{
  "init_std_router": 0.0116,
  "tie_embeddings": false,
  "batch_tokens": [131072, 262144, 524288],
  "steps": 2631
}
Below are experts of layer 4 (counted from 0) of a mixture-of-experts language model. Rows are named router (the router's row for the expert), up (a neuron's input weights, with its number) and show model dimensions 0-95. Each number is 128 + 32 x the weight over its row's rms, rounded and kept within 0 to 255.
Before each expert's rows: "comes after" lists some tokens at least twice as common just before its tokens as in all text. This comes from a sample of Wikipedia text that the model never trained on. Tokens count by the router's weight.

# expert 3
comes after: "\n", "-", " an", " The", " An", " Or"
router [125 164  76 125  79 113 133 110 162 123  96 124  98 119 208 112 145 124 132 139 116 100 106 141 113 153 138 118 119 106 101 124 173  75 159  91 142 102 172 145 121 142 113 129 193 142  91 162 125 155 119 128 136  77  59 101 141  84 155 151 155 182  76 108 116 153 139 159 103 151 114  98  47 182 156 138 169  81 125  69 141 174 172  42 139 148  64 135 126 125 107 144  91 132 124 121]
up57 [213 111 166 116 152 179  63  84  77 116  90 179 129 104 129  86 153 136 154 162 160 179  91 128 123 127 142  91  87 180  72  90 120 117 164 151 106 123 104  92 116  90 155 114 131 149 100 154 153 169 104 194 138 109  92 158 152  96 169 151 136 164  90 123  78 157 142 119 106 112 179  97  88 155 132 161 158 112 123 128 115 127 131 166 178 165 115 115 153  90 147 146 180 143 143  70]
up58 [ 82  90  86 181 114 129 173 148 146  76  80 142 165 149  98 147 120  90 140 102 105 108  89 171  84 100 193 178 182 127 157 143 135 134 106 123 124 112 127 155 145  90 162 181 141 178 133 134  72 145 125 143 109  83 145 127 120  99 112 144 122  87  71  92 168 147 159 130 110 161 198 114 126  79 193 132 101  71 121 165 134 113 134 112 124 182 140 155 107 130 157 186 172 122 150  83]
up59 [181 125 139 178 135 133 142  88 124 153 156 116 115 161 196 149  70 129 162 144 138 155  85 131 164 173 100 128 116  96 117 109 113 102 105 121  91  79 122 162 126 159 186 146 168 164 141  65 105 120  94 121 168 145 117  88 137 133 138 153 134 118 112 180  89  71 175 195 159 103  89 101 101 180 136  52 137 124 104 201 114 100 112 180  96 129 165 118 119  98  80 140 122 102 130  91]
up60 [125 124 179 106 122 169 139 128 105 137  93  68  54 154 109 141 155  87 140  93 111  69 153 155 137 140 172 174 153 112 104 145 141 136 136 151  66 131 128 137 160  73 120 126 114 162  99 130 136 171 113 125  83 101 136 139 166 115  90  81 141  79  60  84  59  93 107 113 181 118 168 112 101 126 110 169 179  83 164 133 118 137 171  91 138  93  49 142  94  85 120 143 145 136 118 100]
up61 [106 174 129 123 117 139 141 126 137 119 126 151  98 134 129 135 123 139 151 145 127 159 134 173 146 186 101 213 169  72 134  68 113 183 117 117 122 136 140 123 150 111 163 147 128  77  65 151 153  93 117 152 184 119  97  86 106 109 145 137 146 138 196 157 134 128 154 108 154 108 144 163  87 145  58  90 108 115 138 138 137  44 141 163 102 126  95  89  95 111 124 132 163  59 120 222]
up62 [153 184 138 115  56  77 119 134 151  59 151 164 115 103 104  98 160 120 138 133  94 113 176  89  92 134 113 175  94 139  99 123  52 134 138 115 135 138 114 118 108 137 189 127 126 130 158 145 128 196  75 164  79 158 112 166 120 101 160 169  97 101 126 112 117  97 118 132 112 130 105  44 153 136 117 159 120 114 180 156 135 144 122 108  58 138 132 109 115 182 117 113 124 199 192 113]
up63 [124 179 168 109 111  81  90 157 163 118  81  92 143 133 142 131 131 125  62 112 156  24 153 144 101 123 144 139 126 125 127 152 139 127 116 147 122 125 184 143 119 207 147 177 126 133  90 107 138  85 138 115 138 189  68 143  82 108 114 137 172 109 151  89 126 120 134  87 103 113 114  70 130 136 144 131 171 119 119  99 176  98 113 106 185 168 161 147  69 110 132 117 108  90 191  70]
up64 [113 185 158 156  72 140 141 156 123 139 142 164 133 195 235 140 130 133 132  92 131  79 150 123 129  95 121 177 110  60  99 174 168 136  90  86 125 149 145 214 154 149 105 177 113 115 152 115 169 142 134  99 137 103 100 137 158 125 139  82 103 145  63 161 147  86 140 121 149 128 114 101 133 122 114 134 141  31 136 161 157 118 142 166 183 123 134 143  96 147 121 110  98 135 135 106]
up65 [149 178 147 123 173 112 157 121 147 166 199  75 144 106 155 109 132 156  77  90 108 136  58 139  90 140 104 139 174 147 123  98  68 126  95  95  68 139  71 151 128 114 147 112 185 184 143 135 118 132 123 200 121 117 131 102 124 119 150 163 110 144 106  99 172  64 160 161 196 116 142 113  55 158 137 123 144 126 106 129 121 123 106 151 135  92 100 115 115 129 112 111  58  69 155 120]
up66 [142 140 136 141 143 114 106  92 123 114  88 166 166 170 171 117 106  55 178 160 136 109 103 121 195 147  79 185  80 128 172 184 140  73 106 119 174  85  96 121 103 113 138 148 169 183 179 114  84 107 100 120  96  79 126  85  91 122 180 149 146 159 111 100 177 126 174 135 144 163  91 122 111 114 146  87 133 171 172 159  85 132 143 167 118 148 122  91  89 143 123 155 125 165 156 104]

# expert 6
comes after: "1", "2", "0", "9", " ", "8"
router [185 111  98  90 106 113 151 148  83 109 172 181 129 137 176 133  70 131 109 120 167 123  98 120 112 158 187 184 143 125  98 169 145  79 127 103 124 109 153 167 112 149 170 138 151 164 124 112 167  95 100 114 132 135 157 178  45 112  77 163  99 135 132 186 175 111 205 165 136 116 175 147 148 122 120 135 124  72 140 131 181 122 176 136 152 139  68 147 137 167 135 179 129 155 130 115]
up98 [122 132 134 119 177 132 140 132 144 102 120 104 102 120  89 196  90 141 161 113 124 212  72 123 109 171 123 128  51  84 136 165  92 147  94 103  94 130 127 139 119 172 104 149 137 134 152  87 114 138 155 103 144 138  83  97 128 137 163 168 167 109 195 203 150 169 145 128 115 107 123 112 136 130  76  90 143  59 147  99  98 148 124 189  80 162 162 123 145 139 144 107 100  82 198 143]
up99 [140  90 154 131  81 114 168  55 148 109  86  89 105 142  46 121 119  79  92 127 101 149 126 101  99 139 170 145 122 120 146 161 134 169 143 134  89  98 101 112 157 111 111 133 120 165 168 126 150  80 116 131  98  80  87 146 129  84  94 133 138  58 132 130 173  73 117 186 118 125 186 128 153 117 144 161 130  84 126 161 157 102 129 146 192 137  90  90 163 175 154  61 105 159  83 156]
up100 [144 127 158  58 143  77 115 124 179  27 147 156 126 120 140 124 134 107 157  62 126 119 154  65 122 129 166 164 150 171 114 142 140  75  94  60  77  79 165 143 148 118 184 180 109 152 160 104 160 157  73 136 124 108 115 140 143 155 112 181 108  96 115 136 167 172 138 157  90 150 136 135  91 171  88 125 127 125 110 157 169 154 148 182 174 121 155 115 125 129 111 151 154 157 136 138]
up101 [190 103  98  91  97 125 109 111  91 155 174 165 127 190 128 121 115 105  83 108 145 122 115  76  98 104 166 183 123 150 110 102 165 108 130  59 118 122 114 135 120 120 130 180 106 171 168 127 197  81 119 152 113  79 195  94  81 132 112 200 127 108 140 172 121 127 130 149  62 180 141 106 120 145 136 152 138  92 132  87 150 112 178 169 113 123 141  94  84 139 129  98 180 136 174 124]
up102 [135 152  98  64 142 137 156 126 132  83 165 153 164 114 136 138 115  66 122  83 148 107  56  82  80 126 173 148 144 117 124 133 125 121 111  91  93 117 168 223 153 103 126 137 114 183 110 150 163  72 148 136 125 141 201 108  61 136 131 124  85 151 122 157 126 178 163 112 107 152 126 114 106 115 109  86 146  86  76 135 107 101 191 103 125 124 160  64 109 176 126 128 162 154 142 140]
up103 [185  97 127 163  97 114 101 143  88 119  85 115 157  97 151 150  98 119 134  82 113 138 131 158  88 156 101  79 146 119 149 159  97 130 149 180 123 120  99 171  99 181  97 123 121 153 153  96 137 147 144 102 144 117 176 153 158  75 130 137  77 147 106 119 153  91 182  53 102 108 109  98 106 122 119 144 124 143 147 132 192  44 117  69 141 168 153 150 140 211 178 196 120 151 126 110]
up104 [191 202 113  68 101 132 162  90 135 113 117 143  98 148  72 115 153 109 159  81 183 126 150 149 119 155 122 192 103 141 171 197 156  58  84 123 135 109 161 126 114 127 158 147 154 166 109  75 180  98 110 173 127 152 107  84 124 121 121 142 154 137 110 145 142 189 128  89 115 148 166 137 157 138  63 136 124 125 149  80 157  98 105 119 138  97  94 115 167 160 126 129 136 145 197 166]
up105 [ 77 117 155 111 179 123 114 110 112 117 105 114 124 137 202 117  99 120 106 139 146 160 132  73  61 146 117 155  87 168  46 164 110 129 140 164 223  65 133 169 140 142 121 152 177 126 101 111  76  72 137  83 139 117 129 154  92 106 178 176  76 107 147 129 125 141 110 132 100  86 146 154 124 149 138 108  76 120 140 148 153 114 154 130 161  85  71 127 168 104 169 119 129 114  91 107]
up106 [147 105 113 178 133 110 151 119  69  95 144 139 146  97 165 107  98 125 107 104 130 107 127  36 155 105 109 146 151 162 118 145 151 149 152 136 122 120 111 159 176 186 107 136  83 141  88 190 152  92 149 188 136  85 163 160 150 211 102 128 132 103 105 166 118 146 145 107 111 156  80  63 127 140 187 101 160 111 108 110 153 139  83  97 118 163 140  83 145 128 178 109 161 159 132  52]
up107 [161  99  99  91  78  67  96 119 121 161  75 113 117 137  85 110 110 104 141 118 106 108 115  69 122 169 113 137 150  85 133  78  84 130  91 103 138 148 116 176 139 122 142 102 172 130 108 175 142  86 105  95 129 137 114 152  89 164 140 112 137 148 148 100 107 121 114  71 159 190 134 135 101 134 108  93 129 143  94 188 112  79 124 106 171 126 214 130  63  92 155  78 100 143 211 154]

# expert 5
comes after: " ", " |", "|", ",", " (", " the"
router [160 116 128 132 157 128 105 173 132  64 202 109 163 133 106 178 167  87 121 142 121  81  83  96 142 118 176 167 166 114 147 122  96 108 197 154 125  98 134 106 110  49 127 139 143 137 144  85 142 165 114 122 161 135  78 102 102 142  97 162 140 179 129 111 188 118 149 105 129 190 182 154  77 165 121 144 196 112 149 154 156 169 171 149 138 129 114 133  68 154 139 178 145 136 139 122]
up98 [107 157 185  86 162 104 132 127  91 113 162  77 139 153 134  96  83 145 101  86 131 157 122 145 120  49 124 112 169 128  84 144  97  76 117 149 119  83 104 136  99  98 128 141 147 165 133 129  96 144 143  76  90 104 122  59 130 132 138 103 207  80 101 168 100  99 121 160 116 127 118 133 135 100 138 114  38 103 142 107 145 142 137 188 104  88 115  78 126 121 202 172 172  95 108 135]
up99 [161 135 135 115  78  93 167 209 130  81  51 160  59 137 139 135 115 141 123 216 113 156 146 138  97 127 157 143 102 189 128 139  84 139 162 120 169 157 105  98  98 169 122 127 136 117 148 119 167  95 175 174 116 137  79 135 103 133 116 163 166 184 156 118  93  89 129 130 132 110  86  80 116  98 108 149 117 102 132 101 135 124  99 123  71 142 120 115  69  78 180 146 156 105 163 143]
up100 [193 159  68 224 155 117  90 109 102 127  99 153 131 127 154 119 137 120 135 100 140 105  62 160 121 157 165  88 108 105 133 168  40 147 154 167 102 171 102 103 119  88 125 120 136 195 136 142 126 165 114 174  75  91 141 148 127  85 158 142 119  80 143  96  89 142 162 126 140 176 103  91 147 101 160  80 112 109 111 139 125 134 141 101 107 143 163  87 124 124  53 145 136 115 108 167]
up101 [138 136 130 149  90 147 127 146 131 112 113 188  99  79 174 117 129  82 136 161 109 165  86  88 145 129 140 121 145 174 149  70 162  93 182 151  63 120  73  71 102 152 190 113 103 106 128 185 147 145 177 130 175  87 187 117 163 105 137 180 139 176 118 126 173 100 160 109  96 126 135 121 112 109 136  62 127  85 165 145 157 146 124 141  87  99  89 188 119 114 157 149 129 173 126 102]
up102 [168 168 155  58 164 193 162  96 119 196 150 120  98 138 146 100 100 147 134  84 107 167 122  96  99 135 151 160 124 125 139 148  94 155 135  75 143  54 122 174  98 150 132 156 142 114 160  94 122 154 146 116  93  81 165 143  55 103 144 118  75 134  83 123 128 138 140 114 106 164 133 172 155 181 119 136 130  99 145 110 119 137 192  84 164  55 146  90 126 142  80 136 121 118 104  72]
up103 [103 160  97 128 131 103 120 155 183 162 116 151 129  84 114 150 122 178  94  68 125  98 108 173 149 117 157 174 101 138 165 150 107 114 131  89 149 140 128 206 138 120  92 167 112 170 108  90 123 149  98 140 137  42 169 108 111 153  98 113 106 195 189  41 134 129  98 149 172  82 112  96 129 126  93 155 149  96 140 107 161 118 126 127 144 163 160 117  86  67 117 171  98 162  97 115]
up104 [123 167  75 119 134 105 149 180  95 132  68  69  58 136 113 159 121 128  93 105 120  61  40 122 170 150  96 147 184 161 103 194 113  95 118 115 149 143  84 152 144 185 157 130 153 158 172 175 127 112 146 141 135  96 101 123  82 130 118 159 131 127 114 137 105 154  86 137 155 109 109 141 125 121 132 133 180 176 124 153 127 151 111  78 136 101 195  74 146 149 151 127 168 171 165 136]
up105 [181 128 125 106 154 150 123  74 106 159 113 209 153  98 147 111 123  96 159 100  91 190  79 133 198 124 172 107 106 100 127 117 157 182 128 133 126 113  77 148 120 103 167 112 118 158 126 130 132 144 111 113 108 129 102 102 120 125 142 153 103 171 110 110  80 184 105  85 113 144 135 138 150 123 130 159 141 114 148  59 133  85  81 105 104 147 116 186  74  87 118 156 242 106 128 154]
up106 [163 116 148 108 125 150 114 156  82 102  92 121 171 125 101 141 149 106 146 146 128 152 102  95 113 111 109 177 159  89 127  57 127  69 102 175 165  85 128 115 104 125 129 138 125 147  82 157  87  72 170 129 141  59  62 164 122 107 177 173 106 127  57 161 124 131  82 100  85 127 176 112 129 154 123 110 117 158 140 188  72 108 165  93 157 142  99 129 131 139 106 173 110  97 100  60]
up107 [121 185 120 161 147 196  92  80  31 149 120 108  91 117 106 178  92 185 188 137  73 104 139  83 179 115 102 140 172 138 140  87 157 140 147 137 162 103 170 176 164 135 107 172  98 134 125  93 145  90 127 104 149 100 142 115  91 122 140 152 101 141  95 176 181 120 123  86  87 142 115 145 130 122 131  90 149 155 127  65  86  93 154 155 145 114 160 112 159 123 144  99 125 111 150 182]